config.yaml
n_experts: 64
normalize_top_k: false
routed_scale: 1.0
norm_place: "pre"
init: "uniform"
init_std_qkv: 0.0264
schedule: "wsd"
decay_fraction: 0.573
final_lr_fraction: 0.05
max_seq_len: 768
Below are experts of layer 3 (counted from 0) of a mixture-of-experts language model. Rows are named up (a neuron's input weights, with its number), down (a neuron's output weights, with its number) and show model dimensions 128-191. Each number is 500 + 25 x the weight over its row's rms, rounded and kept within 0 to 999. Numbers have three digits each.
Before each expert's rows: a language model's description of what the expert responds to; "raises" lists some tokens whose logits its average output raises strongly, later layers aside. This comes from a sample of Wikipedia text that the model never trained on.

# expert 59
Description: Full stops ending sentences plus dots in abbreviations, initials, decimals and version numbers, such as i.e., S. Maria, v2.0.
raises: "g", "p", "19"
up0:475456509535549460498508495495519507548494469494493541497498514485510549525538501497522487509495517480480426516479480518491514500482513502460506534494479503527508539525529527491497510464503515
down0:543536549476498499485493549473508460474520473497536477535483485511509532494466465472488493517509503513473540489524521509522533511499497507532468474457539495482449515500455484518487507491488508
up1:492519508515513500505561500491514500477452495514496485505482542448512477507508467490485497501513524496489492539518488492514492487518460512500482503485524497460498509471484493501499500537516523
down1:516496518490475525491474528488479498430448477515516502522534507490478524476510494507487500515528501453536473556505515555474492497434487516510530485469475471513477519457493516499532423477510529
up2:508523501461489535473471501503484551522499453490490480492505533499511487516500519502513507480492498479439537488472480497479455503535518478503498498491517491513527489529430476488525465604494508
down2:514487496536489462507483472502488479490512522539553464516514512487541520470507496511450484464517500506513491457489504477502473456543498490494507466500485522454471513508500479483491550481477511
up3:495481489474461495501508526539479516477497478510499505504529482527550537549459531472548475534500495507457498516536471493461490504463459528506507500459430516482527462531489471489505501506497479
down3:536471509492513546524475462472566487485502546469501496511510505496512447465501491482442503518469495509538490485505507489518535519512518487508489465488537489526496530482499515538489513520516484
up4:472543517461464482518516501479504459490503493496503501536474479481521512522513503505460458475533476469476496511540514476522466482491480541504441506468452525537523489498491505517520507502502517
down4:521484504477472492522543510537498525505487533482502498506534522462483458487486534490509484493489477493499515483517448535463495522463519455541511473519499565487501501490498504497479520553486464
up5:554504482519503464497468475496489538477481517476485500489489475503503506512470514485524494505507470516519457492449500469549482517462513492518499472511493508497505501497476505529552490600499475
down5:469477489465473545499535497482478495509483476558478510492493494422481516528474522489452513522481472507475516494469504531498493477485519472479521532476438475504490510498531490527486474454459512
up6:485486474507494462475502491505470541541501456503505470498530463464523512496500529496473503542520524514481501508477502506528502511556458471515467507512499509520500535487481494525536525517494520
down6:509510515500476507509536523456510500532533512492543534490492499487437459470503493490481475509452467515492503543501493464510432479435506527526491502517531478525513454488484485530472492509487528

# expert 42
Description: Word-final pieces like ish, ice, ary, ony, ory, gh, often in foreign or Indian names, as in Vaishyas, Elvish, Jerusalem.
raises: ".", ",", " and"
up0:484483502478498503532492491563469508536528509485514512526542443464488506536475440475474499483513480500526511521484505469468571471489492489495495482492524504513480481483459510522523526513464506
down0:532499481474521506505495555514508487528502513545521472514425456499497507500477494477504494492537527468485487497474498525519483515489497487518517453475503532491545488502499506549483506520456467
up1:532555494545481540489510487481499476449522501489510492559470529508416511529529507513467486500515497496510498488495527518532495514499521512548552476554501464514490477505514479445499489465445521
down1:521505489520525478491474495479547513531472487457504508484507477498544511475498470540502455528531539487512505508541446507479460543522505511426493503502500494447516514531478524516456510545519486
up2:538487527515513579537464504531443506484520474485490457503491526512482487486508448514476486467482508492508495510549470539528528460493499485542493481479514502488492493473482485517492532509496455
down2:474506467489522457485463462538493538483501546497507516485506508484499514480520548420539538517460491456486509435545474521491482506559517502504531506538474507523500518491503511503524514484489543
up3:496546477538560489519502517491528497513483518505533484501473497503426494511516519504492434525465519453483483466448469492481520481511470504489502500500529463493486473470504497507489437506501511
down3:467500499512459493479490488500473504499516529481491520467502463507500524456521500511490544513544507513545530499523490549493519502467554497498504514512448535492514492521472527543520476505523485
up4:511490502464512514514483491494472469520505479487493510568473489525517517498545510505520475517505483499561508491485506536488495505533528479497473503542509489511462566493486462516492480515512495
down4:476462469546468479522508542516486525500492536523476523506466506460542497528495503485502507520509532493505506517518489439526492531477510474476510484519554515480518502481500512521553487502553532
up5:475479497486522528518499510483507514458460500479451481532465509517473474444530483522492510553521497480518511513489494478515520506481522535513465517517435493540540484501467498480415479459490453
down5:512488452487473488497498478494549491508514481501516498493526479435539537514493511513504482493478500488462497534483442503507501466468437513484515536495503495521488496533526469495515511475504497
up6:473500515534494526447535473437447509495518496518513466465519521524493513494507498520518476487495522469473501480476487520564539506492501504519511502514519488544522501483503484475405478489504474
down6:553494460504498476515493506502535485499469469484500521483474511473541505498525488522487504542503497568486449509514506474459510479507514453530531484505476501455523476529444493505535471513491520

# expert 3
Description: Word pieces with l, el, ell, pl inside or starting words and names, as in Intel-lectuals, accel-erator, Scod-ell-aro, l-ake, pl-ant.
raises: "es", "o", "aus", "ast", "as", "an"
up0:517487517417515491541528514488527519500479520457517509499482494533420495492483497522482505490508507462533536462497509473523508491483496530519487505462534514483478492506484492513508520477524503
down0:435498568501507494483490477468454506500513515476506476503445482500503519500505512523531516468484492487529511511512488558504535496507504529508517514510514540528519452532501495537527479478478535
up1:458504466501502458512531505534508458492543516470532504544504463494526511495478503491494515509475537499440476522544477511478508465483514547529541476521521481513463512483548473481485482485487503
down1:492485515502469495469465493545516541530484503493483476496500480477511504523486484511521506503513501507457517446474464513481440526488495534508459505549518504550473481520495522446476539514545472
up2:490493537512500507463492512525506528516489447478524484553514526556549475503508470524524465485481513531525510488486514501495498497519475493488493517515481462480498497456502441490497488511503470
down2:464439501506518539508535481481501490501449530516459483474502484454530493526515493495514500518502494482504511527503451522535560559506469493480487506459452465472543493481538480503540515490493520
up3:498539540526513546518502539516474499529480478516479482552538492529508491487457491536509489506547489486488461511522481494490463493504517487492514542526496514520533518513486494481485481509497464
down3:477465551532482503556448479554494506479526456516501534533494462475507503481495546509498501499487552487515491499496530517509501494461520510519486493496533499515504451480516547478496564530523534
up4:486485501493473512518530484467499492509529498519520523528474551471490491493444514469525486527486498514505491498536481479503475506526480521479468495479513472513484529504485515543507497469476472
down4:473495523505503488508482497502524480556484473494496480451503467467514514458519509547514505456501468503490487464517491480525502481493507484477488475493502499453531486494498495517516498506549517
up5:475552500452488500498490512546513516490469504534493498503515491525495470497532478511520466518516491494480548498511448481504470533504525531446521551493533488460501472485493462515492483506517522
down5:506496489540483500507450531495510496515456520497524498485490491470513489471516516459485496503504523508508470530507528524505518479487396512522498482523521497546485468462526482470498487479539522
up6:495485495486492530485526503530498507502516497525466498516501465526475491547464517508504505544503481485516533526511480502531515483474447445547497513457501477454512499513521522506539487499504562
down6:462462478507476501517511509459488482488479513525530532552448463490502483506497466497475469510455537491486510501506499500487492502505489485522517508498527498541494479531508469515513455547501461

# expert 4
Description: Word-internal pieces, mostly "in", "iz", "ou", after a consonant onset, as in b-in, organ-iz-ers, dist-in-ction, Por-in-ju.
raises: "ing", "it", "es", "i", "er", "un"
up0:521467533501485480509495529494546514469549493511508475486567532476493519549507529491522514467528512456548482554527487492529470479539515540525516488518466470485528501517488551483491485479550477
down0:468518461482526490507514521513499525543510468496490428479514461501494521516485484514461484477523461532532485511489465510550470542487494495474498451493476477483479494479497507512507549491449447
up1:501525508512483530476505485520533518501507483567503521438522470545492534469485485516519496527493554545505495537508463519520490546533493476487492485504511515516510502527476486501505513510472523
down1:500496492547483484531550516496487481470480495501541527460491494476520506473520513496523531502521502482478563475514488512511493481478518441519474521473521496472511511474497512522485498503501433
up2:462515525513488552523497478490508532497500540531498479534500521525481457458470553492495481509528483491460492487461504524485527468504531484499511460498533454507505455517513470476491509473565485
down2:483524519491469505479506520497473521481421470516502489531477541497543517509510453480527463494467526421501494512499464456499540518499504504500490464488469440529481467473521447474462488497450519
up3:417511479491513515485504515503470531489528461489481492490458533495528507489504466495506483491510488479545443523513471491509502521472511497559538503491526486530491474490488507511507495481459528
down3:493469459536496479459477535451499503508475506487517500463521513503483488492525475481503515465488538487471513500515495533523541484493464497492539540465503495465550531554457504568494509529461509
up4:497496555529493513498547510458480499517457466495508511515507444554504517472482499518555527501463458495504533515528509484456511503508497518552478517516542501509476519495464474491496495528526520
down4:489477480562510515519493483431485498497515491483490503498456485469452519454447465483486495478520524492482494466513497531492488511498470492509526466489522520494495494488506506491547477551481522
up5:521539493506482478523528532506511460484473477456521529530491520487507528509523498485557514494505460539541508496534492490481505540496456486500478521507475500517518490491518500547492462547491473
down5:517513504549509539493479501493474535538533536515452497466511489496536465500501466513499510544445545504511477527504507536483489493590523506501549485504469516445483490456491504475494532502510495
up6:501498498496495494509493460511489515459498457475531474544491438486478473491480499508487509503520487530484531520491470488500454463492544512498520518495487541509527493473483500464455572491478508
down6:476517448509509447516521529481523508502526554478500497495496518511492497494522507455541509562460492475495484474474493481519551551505503520444472470505534489528484491492540529481500512552513498

# expert 49
Description: Word pieces right after a starting J, Y or M in names, like J-ess-ie, Y-ess-an, J-arm-o, Muham-mad.
raises: "ap", "ant", "ur", "an", "able"
up7:493504529495513491486553528559487510474496468534508504519509507467505489481444505500565489513499518481484473424539493445456499474484483535495539482531524460499474468484507505492494510484493468
down7:503471483502498539495498522591493479510536480505499517526498503466532519509492481505502500526488468517450505531469510497535490515506530476482511511492516488466473492481525528511523437470510521
up8:499526505534477492536460481456495535515519502491489489530509517482502520470500445495548520457458488476512552509486477477494529467515477555523450476528514520502465513523526510480505473536535516
down8:489544506492521580475508470519482511489522500493539471505496518527520484502526497494506545480519471497479493501523497500519463499487519476478520512459490477509485507550441532535481555473475499
up9:523490495485483460487509498484503502505534511487491522502557504502479527523491526507506512509494534511453474531491500504522482500550511494490521486483508519497489521523463505518537508508477504
down9:478513486494515509485513511501484498483496511528482477514487497506499511498503535539483554510517475477517522494493466517488534491513521505525487477520499536544462476462489461521534532466565500
up10:515525473496479545532484543546463475485514544538468479499508512465488487475479528514497537502500490518519459528524461498507500487473535521469449508515480511527467450528490492497452496506518495
down10:528562535496503498490458496531475501515535472537508510486488479476477497464476476491485543515530512525475494506486543541478502530471483498560493510504484491507485507491489508502449525485483503
up11:492496493516511510490507514492484494503447473471490539517503485497507517510477501514484492531509448517492478475489497530488513475483506466554498541507506509512493491487520496526493497481494428
down11:524521428522495538487527497473511472480459524439486457449464558489518456537493479497486526525526544491549482512520475482546526550477496487524511483481528508521455528498471541551511508516534493
up12:502475495508518544538523530508498469500502516499489498509503522534474518513508499478492481502476446502526486522494523515511487486481495532492505437487471505508488511485489520509475474490508505
down12:505525501486536444519460482530489536482444502493498450493518478491499528541526488490513510506481471534496530535489475496498510539481519547479467530529485495513517483483509523461505511469492544
up13:518518500470487491482509518506473523504469521522459515483474489496520503492517480521526478499537485493526514491499505461470480504482531543465500501492534547513491442510525491483492531467514481
down13:494503503463572439506478519488495487497470537535483489504487564461510523492533530476533528509475522493491486455513527507508522504509540463507525507520531521499491544526484524472521457526537516

# expert 34
Description: Second pieces of names after a capital first letter such as R, D, B, as in R-ah-man, D-ub-rovnik, R-ou-stabout.
raises: "es", "ou", "."
up9:479497503518498481525486519447509511498479542518484480501472503532464523520494550463474509515469511510495479445500490532506512509488460467540547480511503533463524509512497458518527463555471493
down9:516523476475508493490461460508508537518460470505479498527491481495496551487487450533498481477506490500530496551549513529527484467487485520520474541486518517520516499501540515585509503504520508
up10:504506525481507478458479458536532496498517509505501518537488517540516496523481448497482497502476443504555524477508505521518514486452471488485479513503506498529494519483523520495517470551512486
down10:550491478480469471484490524484547524526505487469523476482505502440522491500522509548508485500522508492505560538484482472488469473504528523514486451455511509494485497512479477492463515510555469
up11:535464472504498520487496473503503534451490509492473499524494486505477520529493523495506500507433528469473488532498467543526492464539497534527489527496500500517577518539526480531481496537459475
down11:535498489512463501470459518534454478469495516519506490477516533484513490502520487474513545531485447503511519479498485503469475521527537501461466484528491508513446519496519495553489509494482505
up12:463472544494493560490517497529453513504549460541484490524512522464507471500508541492487473514484512512498486516484519468536482554552463531501508534534552491474496470495432518457516500480533490
down12:483520510512469495527504507483470488547516485510446461498493526499525594524502497511520507460493486530495514502476461493501508509474479523504505531484488465470520501481467503558513519496477499
up13:489515516495490469484518504547482467499489479477486488487492509486462513460504462537502504469471462522505504505457531473539508499495534496493465500497467476517525486492466503472565476534524544
down13:525500486491518515561500501494470535542520537514491498512456481488529557513520492534500490487518554540509492490510527497474451528479493464537509462476515473495498492520489469475506505472494495
up14:521521532507489537468514518516506527518487515547490518479505480536482507485477506532484468509487529489471488524501476481474507495520501464470498476442533499493487463472474522532482481484474502
down14:497532528556523497533475488492510500488503475517534523506497498434529506521544498530527536531484449515501519548485561483512515531485477509488548499485517486462471506487463543501467529522535489
up15:516508527538533485510483475540504475449522490530504511488506536478489483504499492547503491479492501512503528542492502500540476521483499502491505517552456485505492470526503487513548468505504472
down15:477487481496522506485462488488524508516476489498511493491463538499465535468496501484518472508465531429449452487491482440523513522571491481473461504510512485525498510513502455465511511529488528

# expert 61
Description: Opening pieces of Latin-derived words after articles or verbs, like res(ignation), acc, sup, dr, cont, and the p in perspectives.
raises: "ol", "ur", "us", "ast", "oc", "ub"
up0:483549477466517520464503465502519485450517494522502509480537497517508483517497491502481496535515490487498519543509509482500526486484503573520444525486475480451482547494474498478498457515517505
down0:523445510551492473492511481473525490453475518489521527528459448504463483460509470462477513524509542513513493508491538517488458534506486515502480513500508458467470461525510511493512494487512450
up1:527524470535497510492501512502469475477509500469510522454520515557513480542496468500541495454461473515509469544479523487519523494502495498462545494459495512528514514511541456507496503496523516
down1:471484485508489509512473492492533518510498505451489517539483466498488552458460520520470503523512494511487539479538477482508502521448491520513453465472508485493506451539514539485503507521534505
up2:528535508495496544502500506499503481522551477504459519523468513475467517474524478534509448469509504518575495515485531510492470489482468490476501500501511514471474547534495506466478501499486495
down2:488483495490505490527530505495511512460465491554491505527468477520538456516519492495490515472483523464473469493466451517463509506496533500562484478509498490484518484470508465479533500516509511
up3:539530505520510490486466509490461508513544476466503508486515483525479486484488515502529503473505521504541497518476503506491484533486502493543514487525524500479501495458525489529486480501485540
down3:492469510491510521557515467482499508473411514527469491506503510508506516527521487478497475476494547486491511535522535482465508503508479497453495504507512502541487479469489518459528483497513475
up4:477507509538437527553489500524516492538421500505503481507504480482488524508524441498509533501470489488464502471486557498485479538481543488522553486520500461511524515476505507509470498532488509
down4:482474499524555519514453497517485512466539520518482509482522498495468445465500514515490494503500510491529497500506448499478534521494492487476471504424486524483523467523538473517544463487499526
up5:483480505485497450513531491480470478528478510525557440502483501496517481501506530510494520473494467505503505498550502529480467484479470512494457488503548504461476477452469514521458470514501493
down5:495498491508499544479449503535506505496503492467448488496491545501495513526502525517505473506509494520457520475485530471495532473523495476476520481509480500508500491564520455485500553518458586
up6:501524521515505517520522528506496455533474518476444509477521485445488459490537500521511498517535516498508498526483478471497518514481463500533519541451495467497495492488505508492500516492478489
down6:529481474468510503517463501482557568526490520489513519480480452513479538524488503471482462494489510506483451484501513529484463514526537485550461526517509526478533483549512511468501517505525483

# expert 47
Description: Opening parentheses and quotation marks before dates, glosses, titles or notes, plus dashes and ellipses, such as (1920), "Mother Ditch", (pen.).
raises: "St", "standing", "most", "R", "gr", "int"
up0:533540461480530512481441483479486470570514471489522518446488466496489515478531492530511520476512476526492506507499491509510497500487511490512489511434497504423448491481526501474478537500476505
down0:495533516483495499506487514533517493464458494489527464512482526502516494490477473456533454520465522513525447535503494503501469536533516527475510495558517503503532471531444510478528449497504506
up1:480489484479482520507532525498527479497455482463515503517492527523503501505514485461480532480527524485456494472506508487484513569478503518507480464531497454478512500487538470520523540485469501
down1:493460459537483474461487481441483474519494493492503497500485483507498478468478528516506542504462509516496528536467485530510474467533497479521557512509497519463468509514526516525523450525502446
up2:536515481514523517490483483535523516494475493477533472495525495558469477513523514497476505481506477531494471438471481487492541508448512476494469480501481522497495521487489458510468492504492492
down2:588511498471530499529490523537466480486471511481482484532487492503522486484522510511492520513502483491523494470522480494462476522524528490526461576489468499505502511520441521504503481492484500
up3:508500535508511440500513511497553483502480518506486483471538529458473484453530525503481474513518466497465451491456451469502490504504496508522498511441488526472508478503510502467480510542506466
down3:501513462503490527494482493505492486447506478473479497512499451511522550504484497529495524510510517542536525489532487528531534513484493467519504457543504474464482496511504537529525483486542545
up4:504490516540489514502513465503527460501499535493555526489545512505462499442515442496545515471511472473498495523502535500494503499503441504492461510488478485515541508514533484506486445519504521
down4:531522505494523464524451498478477501464482493496480520494475528503541509542507518488500546499525509462478506496492460551508502546463520473513521483510482507499483534485464506514507520430501502
up5:484499437491499514515515475497520533456510521478497521486547498525535508468528472479497475491523489486498524472510523514507484518508477501473504494507512523485513508491491544524486522532511475
down5:495476533490515500478518528549476457472410479532487470515459504472484502531496520484505489491490496500522487511479506481492526483518535489503473474508445494492482483494505470446529494480550498
up6:455471501535531497469509512509470509479474494469503468529551536478525503517490532492525502488508472507498523520471498508515566453479495510494464526502536512490525495550458515508545451505483507
down6:521493449527510483541523521486435503490498517476506505535487506508488440471484481502484490522538520499485552489464564508540493480499507487470515482493528514477517522507493547540508475523485498

# expert 16
Description: Word-internal "c" and word-initial "d"/"D" pieces in the middle of long words, as in sor-c-ery, sar-c-ophagus, recipro-c-ate, B-uc-urești.
raises: "if", "ip", "ap", "av", "ur", "ub"
up0:503481514443501503516486473532487530493454479456465534489554425506494507470481487515469487566481530495489463482513485463492494474501499491489494515512542488495557472490514506545509513510470487
down0:496502472518505514493525497473510480501500482542528493510496548437486474511515477458529474493521487499511474505512503493492475472450543493458535431508453443456482479497488542503510476487513515
up1:480480504504548491513524544456481498447483497526492521475471483524559500507506526544505512470531506472483459489516495482547502492507512502500475450488560541524542491477514462517479520486499468
down1:512481518497512489502532525430505504534512481469485511465534479521525520496469475455503528541519456507481510478522481519509533540459503465502501505539529477486479514508523479502495503493530503
up2:528534459498504535518493514482516491461471534470497495475554455501540520501493510476496454509542497483515496470489532466432505467482508525482508477501456496484494492505506492460491444524518450
down2:479465512507519496498495456531503479503522507529496495531485520477513465485491477447508484519426516506486498544527510505545473577516490453528511507513551484509488536505486497540467501509512523
up3:460472478497532472498499491460514467524476462460525524472553491472466499475504498475508517510506477498538503503503502447527478525483497493492525495503488479513484545504484516512453476468532514
down3:469502504519523524506424535517501512494502468503456502505521498493511506491476494496471490473468549564503504541452500524500496508524484564501521514451510509511488508496453496494476513481482529
up4:488529530465486487517489485477461493505496446503453474504514519482529482504475516505525516525535508475496518475533524523470500465543537504473496493462504485491501452491507496535461462500495501
down4:562503536484468526567465492467473452512467492517508503500530533450500513530536523492498480494482452504527505497482480512479442471465529504513507528548505486495512511460517516508535497437539524
up5:484482546491525494508525498501506508503541425527494451504526471482458501472504493513496471499508531463468492527487486486505519541537508490517488521482509502537526533479478493480470495529505560
down5:510494496475486501489518462526481509456477512504495525473464514539483508494502499515524520474515520576497471523495476485462506475511490522454523491479574469452533458494508477524511534498529490
up6:482506488512498483501477543539507451487459491533478492498501474490502477496480495506474534506511485502481501489506479518565527467528459509466509548507490509519528471521521508501485529467496496
down6:465494489458493494464532469456476478481482494523485484533512483509480506529540468516460487489480500500485556491477564506446523482503529511507495503476487505469460518512517537474501492503529527

# expert 37
Description: Endings like -or, -er, -ator, -aker finishing person or role nouns and names, as in Collector, filmmaker, goalscorer, Trevor.
raises: ".", " of", ","
up0:499471500505474501524478492574543528524489489418560483522476492481529533461486538484484513493480500504490520518477513483501497484494466482488534524513518520464501456467474509492507519484495515
down0:474475508493484543488482481517454496477456520498486481594513539530510482463507454469514503485493476531527482510475493511499502528518492514512493510486515479522537507479566555527499507452491484
up1:540484489479522505485471533536491513512517475488473487471493514519502473482530486529497478485521533496552459545467458479506497498515491505533527529517462479510414484509512520462449519475468480
down1:497520489474520482475483441510455575483516478522495537478505494512563464551500475529485557507523493506486512486511486520485492522530496507514504476454505523504544503477488528519507532496480490
up2:486509492472509458515489505514444489497471463495449518525499510525477514498549547511498471454495495505469499512524514488522477501516496486529510507486456514465477506526500513510513501522501486
down2:514502545492523492449503491500513502458533478532503515525533464506549525474483496495493508547502500546490533475518514450495512472494517500479560517505518485516484502524478485485490472445537502
up3:492529501471526508498498465499474527470498505435523529488491497491491511492489485534534491455471499512488481495522527526479546477523535561490506481503499464502510482543512466522502482483479556
down3:484494500488524499492492500474534495481501502450528555450492488503488489481495490496513489488487539472473526500484522504464497485555509483460492533488509533443490545503490470489457469454516484
up4:532504511486501464545529509510492528528481480497469467509479453509473489501519487494502481478531500482549494496513536486496474521473525467498548498474519504503495459546484451488500515510483489
down4:503490545496530513526533499492464476507521549470499499539476503512507458512508487489497517518506516513487490489524437491491478487518488554494520493498496508458500503508493501502455476508482510
up5:484473496510499486505521534514483456524470519523522491583489487457496492488480519469508487467506492468530531494512489475532491522494466522495439527557484518503529510508469463503502489542469485
down5:464484459498537521499478489480495498497539507520478493497524492494488498547504476527477480509466529493530531506493487531439498492516533474466502472477587539494482509505481492501459489514488480
up6:473520459480450491488499503526497468520485509469503494511476516503479523503499495478504523452491539509483537465526525462504475532497521497480498459488498528487500478446483494527490545500503482
down6:523550477455522482489528490543545508464521519500487509499520454514545466500498507502491484496451457514470473530445482515480483498487530500557515517537518515458481536489525526476510474509487464

# expert 54
Description: Pieces after un, quote or parenthesis, and single capital letters, as in unable, universities, Unofficial, In-Kyung, (i).
raises: "ar", "ur", "r", "ure", "ury"
up2:499517511472481514512525537497513494515520488457478510502501503476518524515491494504488482499475456491480445481522530514471480497478515516509481505529516509471554543466487529514474491479512493
down2:522483502492520492500498488509531511506429528510500496514534476512529536499531505538460563492518510502495480510496509521515472513506488509482489466469471512453485526482504487533462495458559482
up3:577498526476531517476534497526523510520544472507460456533466464483505481533512456518505482559474475468476476505502497490508509511486494544465511499498495457507503495495498481481570530547505514
down3:444510485495489512508504488466501502454500470503505497522456492491519492475468501515517484485518523500527462528512449551487528532498488483491493475504513516500511515522499531527464458462486466
up4:510526515498513509547515514477474520537527528505508527456491516486516499572512502488498502511529522537502534501542468465524496543501523472520494491489512472532503490502501490535540473511527506
down4:488482532556470459457496479466510538490496538477503497532493465490499514487533536449548520491509536457497489447468497518483475495480477471494501531503477505462509494497461538510515469523494502
up5:517500521516459483461522488528488487494525519473492517480480507530504495492501509536505470494499497489501544518473496515509480500501470521485544459509471487484528492513526463526517519463439531
down5:511523568504511518564501480468478474480475494483457485481514490500486519538467459468528482526523521514486470477436533475483480504476501497508499515490527478498504492491492525461463505502490498
up6:538537534508517497460493513506519508485498473474476529537491484534515503544472463520511465467503491529493528469507481507479507471471543482488459483543485475533532520489481499519507449478516483
down6:493505484481504522478484514429498473551502442524516544492498502513484513521488490508513485475449517516524479484515468488504482491494464494528534507475496490503465528528486480480435479511484547
up7:474508523538476515491495552491520516548509453464489455493494483546487501562496525481489447511502480492524500472486490522484492521520470564488472502491479503477485507470533516534507514488495491
down7:505504475508471552495524522490529486511497507530516488545468490481504483458491501522521509502482486494495479533483503488482508480488540502508445470510533518558448503514461488466519499521449525
up8:514492491478505468489479483508502506553475511475487488512509517540461483509506533496476481486504499564496525487504507471419541486505497556486521506475463513518508513478522450474544491493509530
down8:556500544494483510478531498470456519516524470497456539487486509493515503543526512505488506520496463497458492554467489488544514472503496469504527499471517497520495512532484500471514463507446504

# expert 63
Description: Pieces al, il, ol, Al, Val inside South Asian, Arabic and Spanish names, such as Baalveer, Badal, Valenzuela, Caliphate.
raises: "er", "p", "it"
up0:490511527518463461504455508453522485504515478514484491454531479517464519455468502482454517506507534527436413494494539517496506475480504555500504498479493486483474462519514504520504456517524495
down0:494511494524504523536509520495470491491489545502519507535477475543496473450521516459455486498514507484471522554461471488514477499508510452526488511482498488482512487502522476516541537509490464
up1:446477513536503478488482489507514516530468487482490469503501536536470495497497518512531537453470504482463492521471513488486510430516516477511482499447538501492479514478515517515508504495479431
down1:512492481505485514501540524521472558473438487511481459473495485498491539468481522503543475485486479502508556508503527453524518488480508495556508476521492491471499474537514528517506536472509513
up2:470509488517497530437521486515528488467473503468509473509507493496497472542488452481526518512513473497494527551483503516504528497485473550482478517490494499519503531531479490508512509512483488
down2:497491462488544441538497504493498516537501494494502476496459509475499491501485523495454458483482528539471456481524455439495495448510474488481508479511497487495448466485495489508482534469514510
up3:520481462489466499547493509554464443506453518444457491489518492488476512481472478492522490486522505513532514499530459515508491525524495516526501507463530496494506528494474486533468466494504511
down3:511513527483475499498510506436519500478509536436479461452523516485526488500485479463492534500476496492479488469502508477513437531510515538536473494488522476559517516524513505542513492467477527
up4:507512530477464470489502479479515507526521490467507502506537530473504495485491489494478473491467528492514498525463489459511501531508514499533491542501486502478510498496485516539477423473471523
down4:507501484437526516493447528469523468481470537493484484465495506472483531529452470477527458501505513447510479514482514520527511471525489455521492518522546481484492502502531499509542541508510474
up5:474495486514477521514497482495503508492531507404537474506512534500507475489490492501463522503509481532442517506499500510521531449477507473511457552497484479485543465506484492446503520488516450
down5:474509482506501486454523500490505481483472499522483473504496477506514505495476498447487483509473506485506474559487490464518481443488511453502559514501523505494521501507554530538509531500485503
up6:495522533477508501563515506508483487516514520487513466486520493483489502479502533548487553511516489504476473535498493473502505519531489458491526492548536506488521446520477470541481495499500474
down6:496533516478482492531472503460499506485463516487454474526522507509522497524498505520550469501546510469540507543506493506503522471505532511498482450488507531568507483492470517514486512496517518